Weights of a small mixture-of-experts language model, trained from scratch on English Wikipedia.
Size: 13 layers, vocabulary 8192, 29.1M parameters.
Training: a variant of SOAP for the experts, 284M tokens, 5845 steps.
Below are experts of layer 5 (counted from 0) of a mixture-of-experts language model. Rows are named up (a neuron's input weights, with its number), down (a neuron's output weights, with its number) and show model dimensions 0-191. Each number is 128 + 32 x the weight over its row's rms, rounded and kept within 0 to 255.
Before each expert's rows: a language model's description of what the expert responds to. This comes from a sample of Wikipedia text that the model never trained on.

# expert 31
It responds to: Determiners and numerals. Articles and number words opening noun phrases, such as a, the, an, first, three, four, one.
up5 [153 145 162 139 167  99 120 135 210 101 118  81 143 146 166 125 112 101 199 151 130  84 144 102 187 160 118 120 155 128 210 100 133 106 203 130 111 145 110  91 161 136 126 141 118 113 121 144  65 102 119 103 152 169 135 176 108  66  76 105 112 137 132 145 148 132 140 151 126 176  90 153 158 144 103 111 135 129 123 145  92 139 130  99  76 178  43 147 137 146 156 123 144  76 142  56  90 178  66 177 140  96 100 119 140 129 120 154 100 145 107 146 135 122 104 149 111 167 138  28 202 167  67 143 135 144  84 132 122 148 102 161 166 163 125 133 190 126 156 140 128  98 120 175 132  99 163 137  78  88 112 184 103 135 206 155 142 134  72 158 167 124 136 149 137 110 114 134 131 120 125 127  49 122 201 144  95 122 120 137 142 133 130 167 140 171 150 104 137 126 113 150]
down5 [120 136  80 175 113 130 155  93 157 122 123 119  76 129 107  86 157  97 135 186 151 124  92  89 110 139  98  96 132 127 156  95 143  39 135 169 129 138 179 142 165 139 113 111 196 156 123 174  90 148 138 135 109  81 113  77 174  88 154 191 143 189 156 175 133 149 150 147 136 161 141 113 185 153 159 176 158 112 114 160 152 136 123 169  80 136 105 167 154 183 103 138 142 112 108  87  88 185 145 134 110  90 147 139 116 174 155 148 108 108 160 167 138 146 158 144  58 140 141  66 147 103  92  79 145 169 143 119 166 137 125  89 105 120 150 104 121 112 174 143 149 131 131 142 163 145 154 124 153 133 114 114 101 109 157  58 148 168 137 157 168 175 112 127 126  48  55 105 145 153 164 172 163 137 124  73  95 149  73  89 117 102  60  95 132 109  84 197  96 137 150 163]

# expert 4
It responds to: Closing punctuation. Closing parentheses, colons, semicolons and table pipes ending list items or fields, e.g. (1958), Died:, Team / Apps.
up2 [155 139 146  77 130 149 136 184 103 115 136 128 100  80  83 119 152  75 125 126 121  63 113 120 150 155 146 165 122 198 133 139  77 150 145 110 185 146 106 198 122 146 134 130 114 143 121 175 128 136 220 117 105 136 165 174 173 162  86 138 134 149  92 175  99 157  98  32 131 118  98  57 153 153 115 165 126  83 140 151 183  99 104  83  90 186  65  89 163 113 152  94 161 113 130 143 151  85 129 185 167 108 110 179 144 157 106 185 143 143  83 157  66 134  99 160 174 121 149 156 140 128 121 138 132 155 113 116 141 133 106 173 103 113 155 116 138 123 160 143 107 131 123 101 110 127 151 122  88 135 160 102  53 168 177 126 147 184 186 128 173 114 115  97 183 109 126 132  79 124  98 118 117 142 167 129 221 119 147 151 135 150 108 129 113 132  74 103 119 159 112 145]
down2 [ 89 117 132 132 132 111 151  88  89 103 125 101 160 111 123  93 152 118 172 120 103 108  59  79 186 136 145 205 128 114 106 106 109  78 136  91 157 127 123 127  84 170  95 104 138 166 130 105  85 106  76 154 199  98  97 119 140 133 125 163  89 129 154 164 163 163 132  83 187  55  71 175 127 126 117  97 136 112 136  85 145 132 118 187 199 114 183 183 129  89 146  74 115 157  76  99  71 128 134 120 149 163 131 136 165  93 162  81 128 155 147 100 154 184 156 107  46  89 136 158 144 171 138 148 181 100 147 174  76 141  92 114 132 100 137 109  95 141 100 110 128 134 170 155 145 128  95 112 154  94 123 108 124  83  83 121 152 130 112  99 108  59 175 129 133 176 146  98 140 144 126 178 178 147 148  98  77 142 127 134 123 161 130 138 107 128 141 118 107 112  47  75]

# expert 25
It responds to: Clause-linking punctuation. Commas ending clauses or list items, plus connectives like that, which, who, where, but, and.
up2 [134 119 184 160 130 164 120 157 174 167 109 104 171  73 160 167 116 183 205 110 156 160 148 128 159 154 143 143 127 159 105  77  88 159 115 134 168 119 161  99 132  85 102 107 138 106 101 169  94 206 131 130 107 104 114  97 155 143 143 133 103  92 152  80 159 139  64  91 177 131 161 135  91  91 137 174 136 150 143 166 147  96 147 150 116 155  87 119  66 130 190 133 142 116 141 111 163 174 117 121 179 131 153 123 151 108 153  97 119 116 166 102  75 160 116 134 117 153 148 126 150 175  90 121 148 187 149 175 211 135  89 130 137  80 139  73 164 137 116 108 209 177 125 105  96 130 143 142  84 100 124 144 144 136 141 172 117 145  86 165 111 133 153  99 115 138 134 113 167 187 156 130  88 182  86 119 108 154 176 161  99  84  70 119  90 184 156 142 128 113 118 215]
down2 [135 104 107 133  84  99 172 104 139  67 120 133 102 179 125 143 115 120  37 135  77  86 123 141 118  71 145 168  76 126 140 102 120  96  86 116  89 199  91 117 119 102 157 118 151 130 151 129 131  95 142 136 155  97 140 109  97 102 125 132 170 153 156 130 186 116 151 137 146 154 144 147  82 129 104  74 171 148 157 148 106 141 160  93 157 126 169  74 130 133  85 132  91 116 169 117  81 147 165 142 132 124 102 107  88 143 127 141 150 158 124 126 171  92  92  79 140 162  99 116  89  96 108  79 164 186 185 117  76 113 132 133 142 139 104 134 208 133 170 105 125  98 120  90 208 170  75  82 180 112 171 109 113 144 120 124 110 139 159 114 157 152 173 138 100  80 138 141 123  85 168 207 134 131 159  94 152 135  97 170  98 136  55 118 186  87 141 108 141 146 177  47]

# expert 26
It responds to: Function words and copulas. Common function words in running prose, such as and, was, is, also, be, and -ly adverb endings as in freely.
up2 [122  92 163 178  62 152 123  75 159 162 117 119 133 122 131 122 137 128 165 167  92 142 111 130 140 106 127 136 120 174 145 126 169 107 161 137  82 130 166  68 116  64  66 157 109 111 115  66 129 112 180 121 185 139 138 106  81 100 147 152 154 121  94 127 128  76 171 144  94 163 142 102 114 149  82  59 108  86  40 121 122 134  87 100 173 129  89 130 151 104 177  89 128 110 150 130 109 160 130 143 141 108 157  89 146 169 140 126  80 122 128 195 147 101 115 159 148 129  99  73 148 123  38 126 101 161 118  74 131 135 141 149 184 112  88 161 123 164 173 143 102 106  94 145  97 165 124 112 120 115 164 135 124 126 149 155 222  86 132 151  90 160 111 128 157 130 108 158  58 119 129 155 135 183 142 172 115 144 114  83 125 112 160 142 184 158 154  98  64 173 133 196]
down2 [159 158 110 126 173 120  87 137 115 161 175 103 126 172 148 149 125  74 190 132 179 100 165 131 192  77 126 146 151 159  91 118  78 118 193 139 113  95 130 150 139 141 110 101 179  85 128 144 107 130  90 118 111 128 122 189 192 173 173 133 139 128  94 138 168 122 105 166 170 130 200 140  35 148 124 181 171 128  96  92 166 119 147 130  96 134 157 113 130 142  80 129 136 122 148 144 144 112 133  72 174 167 146 106 112 147  76  97 131 187 132 115 100 131 125  92 103  75 137 115 108 108 132 170 122 115 131 118 117 195 116 115 106 103  83 124 172 108  78 189 144 139 155 122 131 133 132  43 162 110  95 145 156  99 105 123  96 176 132  99 131 113 156 149 211  82 127 133 200 128 152  63 174 135 132 131 131 119 106  89 145  91  80 169 112 186 116  92 126 127  68 138]

# expert 14
It responds to: Possessives and adjective suffixes. Possessive s after an apostrophe, possessive pronouns (his, its, their), and adjective endings such as -al, -ive, -ical in experimental, projective.
up2 [ 93 144 140  85 142 122 110 123 106 109 152 109 158  83 171 113 151 203 127  52 164 156 126 104 176 134 126  92  97 148 164 155 174 152  69 167  80 109 118 153 127 103  74 119 146 114  90 182 107 129 108 110 191 168 116 138 135 119 148 100  57  68 119  99 159 113 129 172 143 136  99 141 161 184 136 112 185 160 128 108 126 139 117  68  99 116 138  99 190 135 138  73 118 105 117  70 103 177 143 150 165 148 193  88  90  81 115 112 156  98 112 134 127 106  68 125 108 115 176 114 103 115 210 102 147 110 103 112 209 161 122 124  62 138 111 100 128 119 109 182 138 168 122  68 150 132 137 152  91 134  99 175 131 130  78  98 139  95  85 114 133 109 100 153 132 170 140 181 181 149 147 151 144 109  93  74 116 140 136  92  97 138 127 150  78 119 106 150 149 108 140  63]
down2 [183 150 164 119 131 183 140 154 142 143  72  87  47 189 121 119 151  80  87 118  96 144 148 176 123 158 116 130 141 130  83 155 111 102 145 161 158 111 143  99 126 117 143 174 135 105 127  98 130 166 154 138 119 131 159 174 161 141 135 152 133 145 150 152 134 130 138 124 161 139 160  91 155 106 150 150  66  95 111 138  90 115 111 197 162 179 158 187 118 164 145 167 145 105 117 106  94  92 124 159 137  72  83 124 147 135 129 178 108 119 124 149  66 117 197 103 125 163  75 143 166 116  42 118 195 140  77 106  85 101 126 140 187  73 135  67 106  52 119  70  90 104 130 144 142 153 120 105 116 193 125 128 170 160 119 155 116 182 193  81 130 113 173 107 121 112  85 139 130 139 129  96  79  91 171 166 143 122 135 124 151 160 111 145  81 165  90 161 118 177 139 150]